From a checkpoint of a small mixture-of-experts model trained on Wikipedia: vocabulary 19607, 52M parameters.
Below are experts of layer 9 (counted from 0) of a mixture-of-experts language model. Rows are named router (the router's row for the expert) and show model dimensions 0-191. Each number is 128 + 32 x the weight over its row's rms, rounded and kept within 0 to 255. Numbers have three digits each.
After each expert's rows: a language model's description of what the expert responds to; "comes after" lists some tokens at least twice as common just before its tokens as in all text. This comes from a sample of Wikipedia text that the model never trained on. Tokens count by the router's weight.

# expert 22
router:144092030113128143125135098090114085075123184087092094098065135101107114101110155118109165083083091137119145076084107147128075101077145093168115102102109123075180082169098160078140164099098126092130051148081093110157160149179130136115144092106140146088072099170102087140188189169112089146118092126157113119150111084117094108096132097168108129096157154160177115174144135128143107127144154141133077144159173131192091158148123151138098166089174106168084156131165124159149100101105107104103137109122062143093166103123107185109095175075128160106110055092125124103123112143107101125
Description: Century-and-decade pieces beginning a year, such as 199, 201, 185, often after an opening parenthesis, dash or table pipe.
comes after: " ", " (", "–", "|", " [", "/"

# expert 24
router:162128063087138141145128105067126105105143180109143133092094112117130111139107158095121205079098114147109136123073092161119091079087154101144118113106100081101179097149080151101149164079112125133145063162093096111170151104192131128084149091070132144109087109169092064148145162150079124162076120085128103123150110115140095122089139108136084121101188160161165094163134155139143144126176185113124093130146151136175121101162094123104096145064158070177077123115181115121172135107130114086081148091126036180120117116124116161124080163087142152129100043109088124105110106126099101082
Description: Two-digit pieces inside numbers in coordinates, statistics tables, vote counts and catalogue codes, such as 69, 39, 04.
comes after: " ", ".", ",", "°", " (", "–"

# expert 46
router:136148082084157153160145114102126063128105165087096104092056145098116105172066164097105131077086106149106177122091108177090129079101136104157099110109086086115183082169094156087178154120111113064140115156080100123166141171149111097133178101084086157095107117131099086161142134113084150150111057101133104076176115081131111104132096105191126148068167171149143046177116161147166158118133147130141093148136154095161112086131116156134097146141149116141066154113149137149167094117099078097109178124132075167129115112154099144103111107101142152159103092065101071119101106174093101096
Description: Adjectives, participles and articles following was, is, or were, such as known, well, located, became, situated, a, the.
comes after: " was", " is", " as", " were", " a", " are"

# expert 38
router:153128064092142154140180089109085107125097156121129078122107106099086085120098178110094164082105056159084129083111085143090082113090162105190109113099091112083145135169088140110124148061085118080140117140143108091138174190168137100114162105101102128112069097173103104129162168156102104135089097124155093103155118115118143103084130125157118143120161131183151095156172159170162120083122166093153115161123177120146097125167085150104103181061160115156094151138130157190146116073106077096077147105102119169120158149149103161110085181138146187153123099047085103115090084140112115090
Description: Opening capital letters or first syllables of proper names and acronyms, often after a parenthesis or quote, e.g. K(M), Mah, Kal, Dev.
comes after: " (", " \"", " |", "-", " the", ":"

# expert 8
router:129128080113145116145138078057097130119128172116110105081132111083088116159067167094127122078090069157121170119085108143086111116086147080169098115094097098082172087178110165067148132127068149080127065155146091080159166156148118097105192105129135147096107110149108078138164143131111073152102106107131122107172103080156092069092118088166102156121170148169152109188152163153182159099145155090155113145145144112167104105148120140116106156092160066148097142135179132145160135138120090094085142097097073154116126139132105180099106129083128150168096065133063102108117102110091101054
Description: Bare space tokens inside pipe- or semicolon-separated stats tables, just before a number or an empty cell, also after colons in infoboxes.
comes after: " |", ";", "|", ":", " /", " November"

# expert 5
router:121134081129155145145154083105094112107089189088107105100111097108108113120076192111114164094098129146086125109095108161069102138114184124151106100122121076102178082110099169093180171087118105099133061197101079116187136157150126105103144094074130133078116108135115056141140155116086119173087089089156103133158126102109089110097109117153094111111187163174185114159144146163169136096168134118138091136156141081176156119185127145130124143083162131186093131096156148138196122122099109125133138109131054193147095108127075151121070164098166163155128056089111100130099098142125089095
Description: Last digit of years after a 198/199/200/201 prefix in infobox careers, tables and dates, e.g. 2009, 1986; also score digits.
comes after: " ", "201", "200", "199", "198", "202"

# expert 14
router:176138061077161140137154103107119111110134194100108144101116094104125113117071177102138138104102114139114127143086099158095081108095189102147089093136132078095164070146118158065149134098094129089145088198106084099201159144129095099098193085067115143079082101169103111134170136165107131166108127074133121120136114106125080109114122106127114136109188200161169066149126147171147151102145143089146094158199152126170107129144124150133109128092142084154132125105168167144144113122122060064111155092129072150127101126133110163096050150132183146135127068125083141123111117122102076078
Description: Digits and number words giving ages, years, season numbers, lengths or model designations, e.g. aged nine, (1997), Season 4.
comes after: " ", "201", ".", "–", "200", "199"

# expert 7
router:145108076079147131136143109090123116126112162119116115086117089106114129130060168122113203092080136138098160115106108131061097124083170078166108094117106081090177103141099183066126160094092097118139052161099115105149147156186131110119183092085117168119066100135111094154184152143113115136058092113125088123150113087096112086113153104155127106107184189151201139158122161145168152126164145158124095134156152103173145113174092131123131137067126112175079131082147142123164135100113133101116142077120068203081092101130083140118087143120148148161113080085099121114104074117095081108
Description: Single digits and digit pairs inside ISBNs, ATC codes, years, dates and coordinates, e.g. 978-0-521, D04AA10, 2011.
comes after: " ", "–", "201", "200", "202", "199"

# expert 39
router:127131085114149137152160083111094114105075152123158128135102109070101105139091157088113146085103091139095168139086079146108081104065141079182112109152076108075147128138081125049107151120076073113197086177114086108158164172159086116081179119125094166130100118165137126164205163168101092155085092125143100098122112107145078105073108068180104173095146174125136128147169146172175109097149135102138137156185168132165102146176102115113111147092131123155105161107144163155165153118125112085065144115094124185132144116120121155114111144097167181152104127112086083128120071123087092095
Description: The word the after prepositions, and colons after infobox labels or in times, as in Released:, Opened:, 3:46.
comes after: " of", " on", " in", " at", " during", " for"

# expert 57
router:155149068094158153152168123087094078119100156076101082134115128099125111132120141109110182082098078152076183108083131180099098087116124091148143120105099095110160079155074137099144150050094101086151118209118106111131132176125116118087147103094134153089062133138099131125190142158111119136088080066173073087136110092104131121095126118110082171090188156181183106181148147153130164132165160134168110172165180102170111121134102154105137163111120084146106120109175132155122079111094127088102163121094103124092136174141118153101125173114148191150093111067118131055130110136097095110
Description: Adverbs and quantity words such as However, just, later, few, last, further, number, plus est- and special- word starts.
comes after: ".", ",", " for", " that", " \"", "=="

# expert 62
router:174165096112131130165140112086112092096091149128111128108097115100134085147094150111151153109103080150126164111080105183093060072105157077168145089095107091118150081134086150099110149105095088113128093202107090085169144169140092101111155075095121140118110113163081083141190128161082102166089086082163069119175141107119107107079147113132082133088157154151184078170150138152143173087173152105145036175151132111174123113125149139076067140113140097176094122123154163133150118103081107077102136098079094134100143137129086171118100144104137165156106087103120119069143121173096137085
Description: Articles, numerals and quantifiers opening noun phrases, e.g. a, several, three, most, all, first, remaining.
comes after: " ", " of", " with", " and", " for", " is"

# expert 2
router:141181083112164171170140146068133103105092158071093077095093126122098103160141153104126163091106117161125190095089077164095111084080163087139108110101076095114152124177068161125124125090063112078114121173079076101141135174156126132113144083094108156091095117149117097112170157173117081147092060114149091080146116086111100120112109113173102144093132137205127090178130150182145146091151155137145125200139156090153091125151104180134103176103140114164117115117168144163145115097103122092116158096132093208061106134151103158114121130091162179168092089124091103124099096092129118131
Description: Abstract nouns and function words opening phrases, often after in/on or a comma, e.g. search, absence, according, because, circa, ISBN.
comes after: " in", ",", " In", " on", " and", "In"

# expert 33
router:135094075108121179131182067100084097092100168111116109102106131091111082138129137125097151090122073165103173114066082130105080116106157104140107121154097085074181152171112166083134155138085126093158069138122121088166167134175132090139169114108118138097073116131112119187179172118107123163096098095161095081148114119112128117095102114160106135129137137180148074195164133195157162089153159128168056187143166135146108158149113141118105176075157070162091144155162094123138140139102110072106138118101109199096127098141121157079109126117138170126092127057101097110137054137092109101
Description: Column headers and first cells of wiki tables, such as Name, Season, Candidate, Date, Votes, plus given names like John and William.
comes after: " |", "|", ":", "-", ";", " by"

# expert 28
router:123118073108129145122120102075100088114127139101126112117111078093094124152081174117088171109123107176109158101096123128124130066086157092176089105129117097091191135140126107105112114118115076105129129173103091137187141176142124143065176087114156105117098090166099119142188138208094095156069093132157120100111127103126153082097126124195084132103147161146166103183143185162162160129140175111151086139188149127164107109177109138141129150063154138150114194101177147180148101081095111131056168096113094150089149122136118204090107156102198119144088092102127116086101121113081088124
Description: Tokens opening a table row or list field, such as pipes after line breaks, Website, Starring, Genus, and the verb after who or which.
comes after: " |\n", "|", "\n", "-", "\n\n", ")\n"

# expert 41
router:137149110121141174155171075096094096127121190105107117123108117099118073141085164091114127104077089150136157128086095181118123093088155098189088114091134080110186105138099169099162119139132082115166101151131114070176157186158116096104163078108115180083075096153113073176193152164120054172105098125143108089167089089140139084100135104149127168096172165154177104160150145159132173090162162089167087143157163118173088143145094136131093159064160092193083143113138141133142115129103105073106143143110128157095138132136106154095108131108165156158134075112101095113110107167116102059
Description: Bare space tokens at list or table starts and before numbers, plus the article the/The in running prose.
comes after: " |", "|", ",", ";", ":", " with"

# expert 34
router:186157114105192164137160087105138119079079170092125079091108114100096090161110147092110151111059104148088154103099087192082119104120126079183086106135118077098130081132136134070133152074128127095172121195091086101136131172169122076108151076119108140105105089153083101178177173152100089186110076122128091089162114076131125104109102103124122147097149181147166092146170161131150163108134179116141080152136150133170155133146090131118108147126176100165066162133150164153143130096099123110119150123120116142102121139176103161103101176076161165164104097064084079132097108159098075112
Description: Function words in running prose that introduce lists or examples, such as including, especially, particularly, such as, and, became, the.
comes after: ",", " in", " as", " of", " and", " for"

# expert 32
router:126118061119138160117152105120092090089127172114124090077125147070072115118121152121150111090092069191120170100129108141101108096042168057165118098134110108082146117158112155112097189132088123104147053135091113069115141135160085107109125125095122106118092117132100106154175169154110111134082109128143068115142123132133079073119117089182116175109197144211133078157165167203184147117163134142121090191145170102145130153169130163101097162088130094167127114112149144151167119115127108096096143089101064148119148145129122178118103144123185159163075099075097095123122104134104148111
Description: Pipe separators, line-ending pipes and symbols like +, %, °, ′ inside sports results and stats tables, e.g. 5 | +4.
comes after: " |", "1", "2", "3", "4", "6"

# expert 43
router:140147112131151174141162113093124121125107172110142080098083109102089103162086171105154157116045082173104152122086105150087132085071147063187093098124116111099156086168117147077140150092107110096155119149092104073129165150167095082126151075092110132110121090170084108170184149141082078206110082153163115105159111094125110093096091098143131153091163177162162105157137158151154149109164127086161085161153155144141093115160121164129119158099184128170094171114117164158187122112094087118097157083116142157105124098120105150102115133086137133164109072080078094099115065173092085113
Description: The and possessive determiners (its, their, his) after prepositions, as in member of the, across the country, for the Bruins.
comes after: " of", " in", " to", " for", " with", " by"

# expert 9
router:153161083084169146119137125110117121135083179114128109090136085078098101128107163119146130101067114115096137121103107174072073066064159093189124088132079048089127117150114146059134123115080083096159075130116074080155163165151129107125190098122109159112068149176121117147189151146078124137098115093146089094149102106123091107100114098161137165098200138168164096159117118167165112122153166128159096172162142122154111116161077147130128166084139116147121145135178161148165136124100122098087132084101101171090111150131140149086105133088160149127105084139114118061121063115067069093
Description: Month names and day numbers in dates after on or in, such as On November 30, plus sentence-opening After or During.
comes after: " in", " on", " In", "In", "On", "–"

# expert 3
router:096151081109134185148142139057130071086093164114120097113154112103089122138113185060152143106130073145108143128083104152098114096100141096180102124112125088089157123148102167120098113091053121116190105177083068141192155143138162118078181085081125102114127077142108081147172167140135081182103084117142087088136115100141087119119129109145096125088146170176148065136143141156166161138116143135158101158145151115180097116148094135141094183085151074141131188089174165114149120123111056142106106084097084170100141139170114176142127167104162158187111097091105122100145106131105087095
Description: Spaces, pipes and numbers in demographic or statistics tables, plus census words like population, ethnic, rural, lower, higher.
comes after: " |", "%", " |\n", "|", ")", "0"